Below are experts of layer 4 (counted from 0) of a mixture-of-experts language model. Rows are named router (the router's row for the expert), up (a neuron's input weights, with its number), down (a neuron's output weights, with its number) and show model dimensions 0-223. Each number is 50 + 12 x the weight over its row's rms, rounded and kept within 0 to 99.
Before each expert's rows: "comes before" lists some tokens at least twice as common just after its tokens as in all text. This comes from a sample of Wikipedia text that the model never trained on. Tokens count by the router's weight.

# expert 1
comes before: "of ", "and ", "in ", "to ", "is ", "for "
router:63 25 49 33 55 61 46 49 54 55 66 29 69 32 58 57 52 49 54 48 52 75 43 53 47 47 60 51 48 35 50 45 60 47 37 48 57 59 44 40 40 32 55 55 55 68 43 36 60 52 66 46 62 44 41 44 56 56 67 31 46 53 42 40 34 60 54 74 49 45 46 39 16 39 72 51 35 56 57 63 43 49 41 46 53 55 32 36 45 61 54 44 41 54 56 59 51 75 40 43 33 78 45 31 49 44 65 46 73 47 47 50 51 47 51 56 22 57 43 48 41 18 60 42 42 49 61 54 55 57 64 67 55 60 38 28 44 47 63 64 42 59 34 34 33 57 71 53 32 50 51 31 54 44 64 56 49 43 54 57 49 59 63 43 54 40 72 56 53 60 44 74 66 31 56 69 26 43 36 44 38 33 42 34 60 89 50 51 44 35 46 56 63 42 55 73 52 50 37 53 44 64 68 52 67 35 51 56 43 54 43 43 58 69 50 52 29 38 64 79 46 42 32 54
up0:68 47 60 67 51 64 37 35 61 49 67 72 28 61 36 34 50 64 50 67 57 47 56 33 47 78 43 48 55 43 42 70 41 89 65 61 45 43 55 38 53 43 51 40 33 55 60 34 41 61 50 48 66 26 47 47 51 51 48 60 44 57 48 30 44 42 68 43 52 39 34 63 48 58 51 48 31 57 49 55 37 32 52 47 58 57 37 31 49 69 33 51 60 60 47 42 53 52 59 71 30 56 50 50 34 61 55 49 65 66 35 30 66 45 49 22 47 55 49 33 66 43 63 30 38 63 64 37 47 44 41 58 52 76 49 43 45 57 38 46 42 65 46 24 40 59 74 50 47 42 48 35 69 35 50 43 43 53 35 37 63 52 64 52 57 56 53 53 34 51 50 78 54 34 45 56 48 57 41 70 49 33 38 28 51 62 57 28 65 65 34 44 57 75 65 51 59 50 38 73 53 69 59 41 52 56 37 68 49 45 57 37 32 58 59 54 44 63 39 39 43 33 50 48
down0:50 51 47 58 54 36 36 41 48 43 52 56 80 48 49 43 47 48 48 48 53 37 30 46 43 61 60 24 49 51 49 51 56 58 51 54 41 41 72 45 70 40 45 36 64 59 58 35 57 41 41 27 64 43 36 29 37 47 45 54 49 60 55 51 53 48 30 51 34 41 59 32 47 54 38 38 64 44 52 67 47 42 52 47 56 46 53 50 54 65 40 59 39 53 48 39 68 42 78 60 46 42 27 77 74 51 43 41 56 70 61 48 56 59 34 33 41 53 50 51 32 61 56 55 62 53 39 51 55 39 21 68 53 38 43 42 75 63 47 52 35 28 64 40 42 53 43 39 44 34 45 61 47 66 62 57 59 51 48 64 34 41 71 54 75 73 43 46 57 72 55 49 28 57 57 54 41 60 47 40 52 57 68 33 40 45 65 52 79 53 38 83 52 30 38 46 32 39 61 88 28 67 61 38 55 64 39 51 44 44 54 48 36 52 53 73 52 34 53 66 51 46 39 55
up1:54 16 57 32 45 56 53 43 67 40 70 47 73 61 49 48 65 47 37 47 70 53 62 37 89 37 72 59 55 39 13 58 59 61 45 65 54 60 39 53 48 54 38 24 49 50 43 45 43 42 39 46 61 43 47 55 54 59 63 42 69 46 69 40 54 62 27 30 48 46 59 33 70 54 47 63 44 65 47 51 46 70 53 45 60 55 35 45 32 52 50 49 50 70 64 48 46 57 60 65 34 57 41 56 44 67 51 62 60 58 37 45 43 50 40 39 60 52 40 50 40 39 34 44 41 46 47 51 44 60 69 28 61 55 26 40 46 41 39 38 61 73 49 57 35 55 32 51 53 35 55 44 46 53 63 74 70 63 55 69 47 80 69 63 44 38 58 48 49 37 40 67 50 38 45 41 46 37 52 28 43 41 52 43 63 44 54 39 60 35 42 49 54 50 33 51 48 57 39 62 65 67 29 48 63 58 61 53 44 60 64 51 47 62 57 52 30 54 45 28 24 48 36 62
down1:51 64 54 51 60 24 59 48 56 49 81 43 79 40 34 53 40 62 54 40 38 50 55 54 64 45 42 53 26 42 57 53 61 65 53 57 47 56 60 55 54 43 48 46 44 52 65 51 49 40 34 51 45 52 56 42 55 40 45 53 40 22 53 46 63 26 42 38 41 41 50 41 69 50 63 46 70 56 28 53 60 57 39 53 80 54 58 68 54 66 52 35 35 44 26 49 61 53 48 45 37 48 43 71 73 62 66 56 56 61 49 70 28 32 48 47 60 73 57 46 53 43 41 48 41 45 53 63 31 40 57 60 63 41 42 38 54 55 51 77 44 50 32 32 76 65 43 54 33 48 52 47 41 59 58 76 54 32 39 54 58 55 38 46 37 58 49 35 49 59 42 58 52 28 48 23 59 21 59 24 47 66 68 53 29 57 38 45 46 53 62 32 53 47 56 48 47 56 51 52 52 58 35 61 55 40 58 66 54 69 62 77 33 39 65 34 61 64 46 36 34 28 55 46
up2:58 32 43 52 44 28 59 25 52 70 46 67 52 51 56 67 55 47 54 29 64 31 57 44 63 63 40 67 50 68 69 72 49 41 44 45 53 56 63 44 61 54 37 56 37 62 50 52 57 37 38 68 67 30 49 43 59 68 49 59 37 50 72 34 59 42 69 50 53 73 60 59 42 53 52 41 46 37 53 60 41 74 59 55 44 54 69 32 42 40 38 38 56 39 59 57 32 43 66 52 55 59 51 28 41 49 56 40 28 66 53 66 59 35 36 36 43 62 41 52 44 57 49 40 40 30 52 54 37 60 49 47 52 37 57 57 60 53 37 47 65 56 42 52 39 54 57 46 36 62 67 54 38 62 80 71 37 59 33 61 40 49 46 42 34 32 50 42 43 49 38 47 59 53 68 83 46 38 43 73 37 38 35 27 52 49 75 42 47 45 47 47 44 49 53 55 41 26 35 68 58 61 40 37 72 53 28 36 67 56 39 74 54 61 43 64 40 29 43 51 47 49 66 46
down2:38 55 62 55 58 48 60 41 61 58 56 36 11 35 59 44 52 45 68 29 72 33 58 54 40 65 53 38 57 37 64 66 50 53 41 49 57 60 48 52 40 55 42 15 61 66 56 60 30 54 34 32 66 52 41 68 46 57 44 50 67 67 58 61 39 29 54 67 63 22 58 47 49 72 46 58 41 39 54 34 73 71 58 43 51 51 51 57 39 58 39 58 50 26 49 57 33 61 52 53 42 74 37 38 34 48 51 37 50 56 57 65 46 47 41 48 38 39 55 62 37 40 70 35 34 58 41 70 44 20 50 42 49 64 49 58 41 53 55 42 53 43 55 32 36 28 51 30 52 47 66 50 55 68 50 50 37 43 57 48 36 42 70 58 70 51 55 69 50 47 69 57 24 46 54 48 52 38 61 48 53 36 55 45 22 59 59 53 42 37 69 43 47 38 61 52 66 57 55 64 25 56 54 61 51 60 55 61 48 37 37 53 47 35 50 64 27 58 70 58 55 39 58 54
up3:67 57 46 44 57 53 38 48 63 63 56 45 60 62 63 49 52 69 35 43 62 51 32 21 66 43 78 39 57 42 57 52 35 39 50 69 43 61 37 26 45 66 52 55 39 53 44 43 51 53 56 41 39 40 53 42 45 36 72 64 55 61 62 48 42 55 56 73 43 31 50 56 53 63 61 52 43 32 53 52 38 58 43 55 55 36 35 62 51 47 49 48 42 71 60 54 43 47 73 35 61 59 68 58 25 44 58 45 64 46 31 40 32 57 22 59 44 60 30 52 51 69 39 43 22 66 63 36 57 53 61 37 54 65 45 36 42 51 46 54 30 41 56 42 69 44 45 57 51 52 57 37 36 47 48 61 52 40 41 54 53 52 67 46 55 56 60 62 51 47 33 41 84 67 29 56 22 65 39 64 37 41 39 50 52 81 65 57 35 59 34 55 46 39 77 59 43 66 31 26 69 32 51 46 47 43 56 53 46 75 42 41 50 49 50 45 50 43 66 36 57 58 35 44
down3:50 38 25 45 37 61 63 26 37 64 56 52 52 49 50 39 34 62 44 54 73 67 79 45 56 26 55 57 73 61 52 52 64 42 58 60 53 34 58 28 59 47 54 40 42 49 44 45 44 31 59 39 62 61 53 58 51 50 55 40 59 58 49 40 57 59 75 71 28 58 58 29 40 25 56 64 39 46 51 57 61 39 26 52 34 45 36 47 57 50 50 48 38 64 53 64 27 35 61 45 48 61 29 51 51 52 48 40 54 52 51 29 50 52 77 47 46 53 55 45 34 76 50 38 50 57 60 40 32 54 54 32 48 65 51 45 57 59 31 73 48 37 43 68 53 54 42 56 42 50 51 67 55 65 52 40 30 51 61 44 64 72 29 52 49 46 36 43 58 44 46 39 58 58 59 61 47 65 64 58 62 32 54 45 53 53 61 40 59 69 58 42 34 59 56 30 35 65 36 41 53 52 32 26 56 75 42 50 81 37 56 27 65 38 39 56 49 61 36 56 36 65 43 62

# expert 0
comes before: "of ", "and ", "in ", "to ", "for ", "was "
router:56 48 47 44 46 63 50 42 39 59 60 45 65 53 57 46 47 44 59 52 44 72 49 39 45 56 38 39 35 51 37 42 82 39 70 49 57 57 35 35 46 44 38 61 41 56 34 49 47 51 75 38 46 35 31 66 66 50 72 39 39 57 51 40 40 43 59 64 51 54 54 52 38 33 38 39 34 60 58 63 48 43 39 53 48 61 42 26 36 47 69 75 29 60 61 51 49 69 46 56 60 85 46 52 53 69 43 53 73 43 59 43 55 31 45 36 09 52 73 39 57 36 54 47 38 51 59 37 52 49 64 62 81 42 41 32 40 49 55 61 64 56 50 38 42 40 53 62 47 36 43 30 50 60 80 41 58 53 20 46 47 68 34 58 44 48 60 72 49 72 44 49 52 45 55 72 49 36 42 76 60 46 61 38 52 63 45 56 39 42 43 68 63 41 55 58 42 49 39 39 40 60 47 54 74 37 50 50 47 36 62 48 50 49 60 59 37 54 71 51 44 45 24 51
up0:51 61 70 54 57 64 37 48 59 61 35 66 39 54 53 56 72 58 50 55 56 56 51 53 68 37 35 72 53 51 54 69 37 29 50 74 37 27 36 53 44 56 46 41 47 54 38 71 40 46 60 36 55 55 23 49 28 21 63 52 46 60 59 41 54 46 48 50 53 47 61 55 52 33 43 43 44 52 31 50 43 49 42 60 61 38 38 39 51 62 64 56 45 46 39 71 34 60 78 24 49 73 57 27 48 64 57 51 39 66 69 41 50 28 34 39 42 46 70 40 39 37 66 41 54 48 56 37 64 56 61 46 46 54 39 46 65 54 46 61 71 67 57 50 46 51 32 43 33 41 50 26 35 57 45 47 67 51 61 61 48 47 44 34 45 65 56 54 53 74 44 70 22 35 77 69 42 74 64 28 55 42 44 47 42 51 54 46 40 46 54 38 50 51 65 62 61 55 53 71 51 51 41 33 47 23 35 37 56 51 28 44 47 43 46 59 39 47 64 64 63 45 52 53
down0:54 62 43 44 47 43 40 62 37 70 52 56 58 32 53 55 51 63 47 57 73 64 60 50 33 52 52 61 70 47 75 72 34 48 43 55 72 39 48 36 50 55 48 34 27 44 36 52 51 53 53 60 54 46 43 49 43 43 46 50 49 55 35 55 29 63 69 28 55 36 41 50 45 44 64 40 66 46 36 40 54 46 51 37 65 28 39 72 40 25 54 56 29 52 49 65 37 43 54 35 33 77 54 31 53 73 31 80 29 53 66 59 44 44 55 36 35 47 36 34 42 55 37 62 60 30 61 58 54 46 58 48 51 54 45 54 51 52 62 57 54 38 45 33 54 45 67 51 51 36 69 35 40 57 37 56 42 33 51 57 42 45 66 49 44 97 54 45 68 47 54 52 39 48 41 30 45 60 48 21 63 35 57 47 40 52 41 50 55 47 51 50 56 36 38 42 74 35 55 73 78 51 59 62 51 26 44 53 63 52 47 66 62 53 62 48 61 55 57 44 66 53 64 53
up1:70 51 46 68 65 72 47 51 55 54 65 45 55 60 38 57 63 63 54 53 33 47 41 46 64 43 61 40 46 51 45 39 57 51 59 54 55 74 44 58 49 48 40 90 58 37 40 50 58 46 73 34 44 52 69 57 52 56 44 51 44 50 51 40 51 40 57 47 48 65 66 58 38 48 26 35 48 34 54 73 59 40 63 52 41 43 77 50 49 51 43 33 45 44 36 51 44 84 36 56 64 50 49 38 41 54 43 43 31 19 59 57 58 53 48 46 39 43 46 53 55 36 34 34 35 43 63 44 63 56 59 53 36 36 64 40 37 59 68 50 84 53 23 58 74 42 70 59 45 38 41 47 62 60 67 57 11 50 30 51 60 38 39 50 38 40 58 48 47 69 52 46 50 45 63 62 43 32 54 50 56 48 55 35 45 31 47 51 38 52 51 49 67 51 44 84 39 27 39 53 31 51 48 50 55 41 41 54 48 27 59 32 53 57 44 39 68 54 36 55 53 75 54 46
down1:57 52 44 37 56 56 47 49 43 39 43 44 58 43 49 40 76 63 44 56 36 49 45 56 50 52 44 70 33 49 45 47 60 38 63 63 44 44 68 53 42 72 48 59 51 28 48 42 47 32 75 32 32 40 42 43 39 74 39 68 32 30 46 39 38 64 55 31 56 46 50 65 34 41 43 42 60 66 53 57 39 57 51 52 69 44 58 62 60 41 66 43 32 48 38 37 49 62 39 42 45 57 47 48 47 38 34 56 55 50 39 18 51 59 73 40 51 47 32 21 56 55 57 48 35 74 51 45 51 71 15 38 54 51 48 52 50 51 60 55 71 28 45 52 53 65 42 42 68 43 33 43 49 64 39 58 59 46 68 39 82 32 43 46 51 79 63 64 55 45 53 76 65 58 50 40 61 36 49 47 57 47 47 53 62 55 66 51 73 39 50 62 46 62 50 39 48 16 39 31 65 70 55 56 57 55 50 51 54 38 38 38 67 47 72 46 50 49 56 62 42 60 68 47
up2:50 54 66 35 41 51 32 50 54 64 62 61 42 47 27 35 47 38 47 52 62 65 23 44 43 22 43 60 58 56 18 62 64 45 44 57 36 52 61 43 41 38 57 68 51 37 62 46 30 61 48 60 24 49 38 50 67 41 59 46 49 58 40 38 38 57 49 47 49 48 55 52 64 68 62 57 53 51 53 68 47 58 49 47 51 55 58 47 56 49 80 49 48 53 44 55 34 63 44 68 62 49 42 85 61 71 45 49 69 49 53 30 40 53 55 58 42 46 65 47 35 21 43 50 53 46 44 63 56 58 42 42 79 57 37 39 72 48 49 67 56 78 38 52 71 39 45 63 53 28 53 42 32 47 50 52 46 62 48 40 51 41 37 62 42 53 26 56 54 50 70 55 48 18 50 63 67 50 49 57 42 51 59 54 59 66 44 24 37 48 34 49 43 60 58 53 51 38 48 56 68 49 44 46 82 23 49 64 38 38 44 41 29 58 30 51 53 55 64 57 44 44 39 30
down2:59 32 40 54 80 63 63 35 47 49 52 50 64 51 44 52 44 43 55 61 44 33 47 53 43 47 30 46 44 30 40 44 49 55 43 35 50 49 59 66 52 46 52 53 49 65 39 42 66 58 41 25 52 56 47 52 64 69 43 40 56 52 54 60 68 62 40 33 48 66 46 41 52 53 50 64 70 63 43 49 69 69 55 53 55 42 63 36 58 47 34 58 38 70 36 34 61 69 31 46 77 49 58 79 30 33 62 36 36 61 56 44 32 53 61 56 41 39 34 57 50 37 44 43 60 46 52 49 75 47 18 54 69 43 37 56 46 41 38 60 52 61 59 71 54 49 48 70 64 26 42 44 50 38 50 52 48 24 53 54 56 67 59 57 29 37 45 54 54 63 43 49 67 40 50 68 69 39 47 50 32 36 28 46 51 33 42 15 44 39 47 39 53 46 48 64 53 32 54 62 46 41 54 79 56 43 75 70 65 45 46 27 51 65 53 55 65 46 40 55 46 48 64 42
up3:53 40 38 46 72 37 78 62 44 45 63 67 49 48 53 26 60 68 36 55 51 48 32 43 60 63 27 44 60 40 47 50 50 46 57 64 38 65 59 46 56 37 48 49 47 68 14 32 37 41 55 39 48 35 42 57 63 62 52 35 40 52 60 71 36 49 48 62 56 49 41 52 46 42 54 56 71 39 51 25 63 57 39 67 62 57 34 31 44 54 62 80 19 62 29 55 38 43 83 54 64 58 58 44 70 41 37 30 44 48 66 50 23 49 43 61 50 54 44 56 64 35 46 42 61 58 50 42 42 45 44 33 47 45 51 64 50 55 50 49 58 49 43 36 52 77 47 64 66 68 51 53 55 58 77 66 69 26 62 73 57 54 48 38 44 58 46 49 53 41 59 53 40 55 57 59 17 48 62 43 54 49 35 47 49 56 63 59 57 42 48 45 56 63 41 34 44 50 62 28 38 35 53 50 35 56 65 48 47 43 56 44 50 53 53 50 31 42 61 50 21 55 68 40
down3:34 57 71 55 51 43 64 54 35 48 43 50 50 80 55 35 31 52 61 28 49 34 48 43 59 46 64 50 48 41 30 68 81 61 77 57 53 58 48 63 39 47 59 38 65 49 22 26 50 61 61 44 43 17 38 64 41 67 66 60 45 49 64 70 59 44 49 51 66 62 45 39 50 55 43 45 50 47 60 51 63 41 57 45 42 62 62 34 30 48 66 67 43 66 77 35 57 46 57 58 62 50 50 68 42 62 33 70 56 52 61 57 59 21 42 59 36 61 52 63 31 63 36 55 56 56 44 56 44 43 24 37 50 35 57 43 65 50 45 34 47 52 44 39 50 40 21 56 59 33 54 32 70 55 64 45 51 44 34 60 42 57 17 65 62 41 36 46 30 48 43 48 47 50 49 59 49 47 48 57 63 66 42 44 37 61 35 58 55 45 49 62 48 53 41 40 32 48 53 53 42 34 51 44 64 60 71 50 35 41 52 55 49 60 62 49 50 24 65 42 37 59 58 62

# expert 75
comes before: "of ", "and ", "in ", "to ", "for ", "with "
router:38 37 35 50 56 57 55 47 32 43 70 36 54 25 57 51 33 40 67 47 64 65 50 49 30 48 44 42 45 42 41 55 58 54 49 42 35 58 52 58 33 40 50 62 36 63 37 57 67 83 58 37 50 41 44 48 64 59 54 48 43 64 69 30 34 43 29 61 34 58 31 43 52 42 62 51 62 60 57 54 34 64 51 30 59 65 34 41 24 53 41 78 30 63 47 59 54 79 37 36 46 62 44 42 46 52 60 51 76 49 55 53 47 32 72 44 19 50 54 52 49 41 48 62 53 52 64 35 51 63 56 83 47 58 55 33 37 34 46 62 47 55 39 35 55 37 47 61 46 63 46 42 52 39 58 54 69 48 22 49 65 49 69 43 49 47 44 53 49 62 38 75 49 47 57 74 43 25 48 67 46 55 56 60 48 60 26 65 52 35 46 49 68 45 42 67 51 57 31 63 58 59 49 66 54 53 53 54 66 56 63 26 56 44 50 64 43 42 52 49 53 35 45 30
up0:47 37 37 40 69 82 55 57 53 40 59 53 54 59 25 60 45 57 64 47 54 50 47 44 53 56 55 67 40 57 68 44 66 65 46 26 58 41 45 58 26 54 60 53 73 57 46 71 56 53 39 45 42 71 37 55 49 60 65 37 41 49 80 27 34 63 37 55 33 34 37 52 64 41 45 58 49 30 47 67 51 47 41 55 57 59 37 31 49 56 67 61 41 25 40 51 80 30 49 29 53 55 63 43 50 55 63 49 46 58 51 39 38 56 37 20 40 66 42 58 39 51 54 56 63 54 48 18 39 62 38 33 43 52 60 25 42 61 54 66 51 45 41 51 40 42 44 70 44 61 43 49 49 43 62 49 84 39 41 56 40 49 69 69 44 47 54 54 55 35 43 50 65 63 63 58 41 64 54 44 44 58 69 63 61 42 49 50 63 24 57 52 73 38 56 46 50 47 45 33 62 53 49 49 32 56 57 35 57 49 31 30 58 48 54 46 56 47 32 57 59 27 44 40
down0:66 52 51 59 67 70 51 49 54 26 55 43 39 69 69 43 49 49 62 42 54 62 76 43 52 73 60 30 54 42 54 58 51 50 52 39 58 56 50 41 35 41 44 59 77 56 57 60 64 64 57 57 39 62 48 63 31 54 39 35 51 41 64 50 48 39 11 49 50 41 41 53 77 29 76 54 49 54 73 36 61 54 36 54 24 39 43 59 48 21 49 63 35 24 34 63 43 58 57 67 60 41 42 35 47 47 39 56 60 31 32 55 57 52 65 60 45 71 36 39 45 31 28 42 48 71 63 57 70 43 57 39 54 65 37 43 34 33 32 48 57 51 51 49 36 28 56 59 53 36 55 43 44 51 56 55 58 43 44 62 59 66 52 54 51 47 52 58 44 39 63 47 41 56 55 56 50 58 48 30 60 54 38 47 50 55 61 59 58 48 62 53 53 46 73 50 43 62 41 38 64 61 48 27 32 66 52 52 37 35 53 41 64 37 49 48 58 20 75 51 37 34 58 39
up1:51 35 23 54 29 56 56 47 40 51 28 73 61 57 57 81 31 86 53 34 49 53 33 47 48 51 70 43 41 39 57 31 38 30 40 57 47 38 46 46 46 43 61 58 58 37 54 61 55 70 41 46 71 81 47 65 67 41 42 47 62 70 51 32 55 53 35 45 57 53 53 54 49 42 73 55 55 46 71 46 49 54 39 52 40 27 44 68 28 61 39 64 30 72 65 66 37 46 38 38 38 39 62 53 21 35 48 48 49 68 57 42 54 45 20 51 43 47 47 50 45 64 51 40 43 44 69 47 50 41 62 59 57 38 68 54 43 48 27 69 53 40 46 44 62 50 53 53 35 58 33 40 68 48 59 60 60 34 61 46 44 48 92 56 44 40 48 43 38 39 60 64 63 46 53 63 57 45 52 57 53 62 45 62 44 58 50 59 56 40 61 62 58 55 44 58 52 48 45 62 50 44 65 43 54 32 69 45 47 72 38 41 47 49 26 65 31 52 50 42 46 52 49 41
down1:39 37 47 58 58 50 57 64 59 71 47 75 61 46 65 34 46 70 58 73 70 47 41 51 65 56 59 52 54 45 55 41 28 14 56 53 64 61 63 29 53 71 43 67 71 43 38 64 83 52 49 55 33 52 50 59 45 77 42 53 67 59 45 54 43 46 48 39 37 43 46 41 70 49 49 47 43 49 56 48 51 47 63 53 49 32 51 69 42 48 42 39 48 47 39 66 58 54 43 55 39 30 35 47 63 57 33 49 27 35 59 52 51 35 39 60 50 27 40 35 75 43 23 19 33 55 61 64 64 51 33 53 59 69 52 45 50 45 51 69 56 44 52 52 56 42 45 63 59 62 40 46 72 40 56 57 51 73 54 43 46 53 62 26 48 46 30 64 38 36 45 44 49 67 47 64 50 37 32 46 36 62 40 56 35 31 46 39 45 41 41 56 49 55 74 45 57 42 48 20 55 41 64 37 70 55 64 39 29 39 64 45 36 60 44 63 49 52 46 56 64 48 56 54
up2:62 43 41 54 50 44 45 59 51 52 65 60 43 73 45 52 62 66 47 59 40 54 58 52 37 65 51 64 36 61 55 30 57 62 59 50 35 45 57 48 22 25 42 44 44 47 44 52 48 41 70 34 58 43 57 69 35 49 67 55 63 60 70 38 27 42 40 70 55 49 48 44 60 45 59 58 22 47 62 44 44 53 48 49 34 54 27 47 73 55 38 65 39 48 55 49 49 39 50 39 46 43 41 53 69 46 81 45 67 54 36 34 58 46 68 48 44 34 28 51 79 42 63 55 27 73 44 41 29 36 46 50 58 50 47 33 34 54 58 66 67 47 53 35 48 47 37 61 35 61 71 41 45 42 49 53 62 70 44 45 59 76 78 49 68 55 47 42 28 44 60 72 66 65 67 45 55 52 47 43 46 54 41 46 28 49 43 53 54 45 57 46 49 38 63 27 39 42 42 44 27 39 61 53 68 75 52 66 36 54 47 46 19 56 39 44 53 40 68 46 59 58 50 42
down2:44 48 48 45 44 59 50 46 33 46 58 66 61 27 41 43 38 71 53 51 41 55 55 60 56 50 49 59 50 50 56 45 67 70 39 42 52 78 64 66 30 52 66 46 51 46 32 66 66 45 57 44 57 45 52 64 45 69 47 48 59 42 60 61 54 68 39 43 50 42 42 52 51 48 34 34 56 50 63 17 74 43 39 37 53 55 35 59 50 41 26 21 37 61 53 61 24 27 37 51 42 44 54 37 57 20 48 16 41 62 38 39 69 56 65 56 41 38 51 31 64 48 50 62 44 69 60 38 42 43 42 65 63 62 52 32 59 34 55 34 47 24 67 57 50 39 33 40 55 45 42 46 80 36 63 53 54 61 50 49 58 53 51 76 42 68 76 57 58 37 51 50 35 57 57 55 57 57 46 60 39 54 43 52 34 52 50 63 57 62 44 61 31 50 40 58 55 53 51 65 60 60 52 44 46 37 40 51 32 55 69 35 25 71 56 33 60 61 45 65 59 62 50 52
up3:64 40 57 52 50 53 65 53 28 50 43 49 43 53 44 40 54 33 43 61 67 37 52 62 60 61 41 51 73 45 57 38 61 55 55 46 56 89 36 54 53 47 61 32 53 75 47 52 55 67 48 22 41 39 36 48 63 76 44 40 45 59 40 65 38 58 31 48 59 48 42 47 46 61 60 56 54 33 70 45 31 54 56 50 50 57 14 69 40 57 54 60 33 41 61 53 20 60 45 36 47 54 54 51 58 74 50 44 32 38 55 53 42 53 59 53 38 54 66 41 65 60 55 62 42 66 43 51 63 72 34 74 53 37 49 58 58 58 45 62 59 63 48 60 30 46 45 11 63 44 34 23 52 51 46 61 46 61 55 34 49 62 40 52 48 47 42 32 24 57 52 31 68 47 50 50 59 53 69 67 46 55 60 52 47 42 44 57 44 52 18 45 52 45 35 48 66 37 57 39 53 54 50 45 70 62 44 52 45 57 37 50 47 55 49 41 77 35 66 36 67 33 36 49
down3:47 28 52 83 44 51 54 38 35 37 24 34 57 34 54 58 43 54 62 55 56 44 72 35 56 54 43 56 59 52 66 31 57 58 53 57 28 51 66 60 35 35 24 46 56 48 45 61 58 70 46 41 47 53 49 62 36 50 49 37 45 47 44 68 55 47 38 41 61 36 45 59 42 60 42 42 58 43 55 53 56 54 46 52 33 77 12 60 44 53 47 61 56 55 53 46 44 55 47 38 50 67 49 64 58 40 52 49 52 28 38 70 56 67 48 52 64 40 55 49 44 45 46 28 34 57 49 60 35 52 49 65 75 39 65 52 58 52 37 46 44 43 61 61 43 48 59 43 58 50 53 63 61 78 54 53 62 65 67 67 50 43 51 36 41 42 38 49 45 68 76 55 56 32 73 40 29 69 37 35 56 59 40 66 44 55 46 57 33 40 38 57 51 42 31 46 68 53 68 29 62 43 22 42 28 52 79 51 49 55 42 43 63 42 72 58 50 49 62 62 52 29 28 41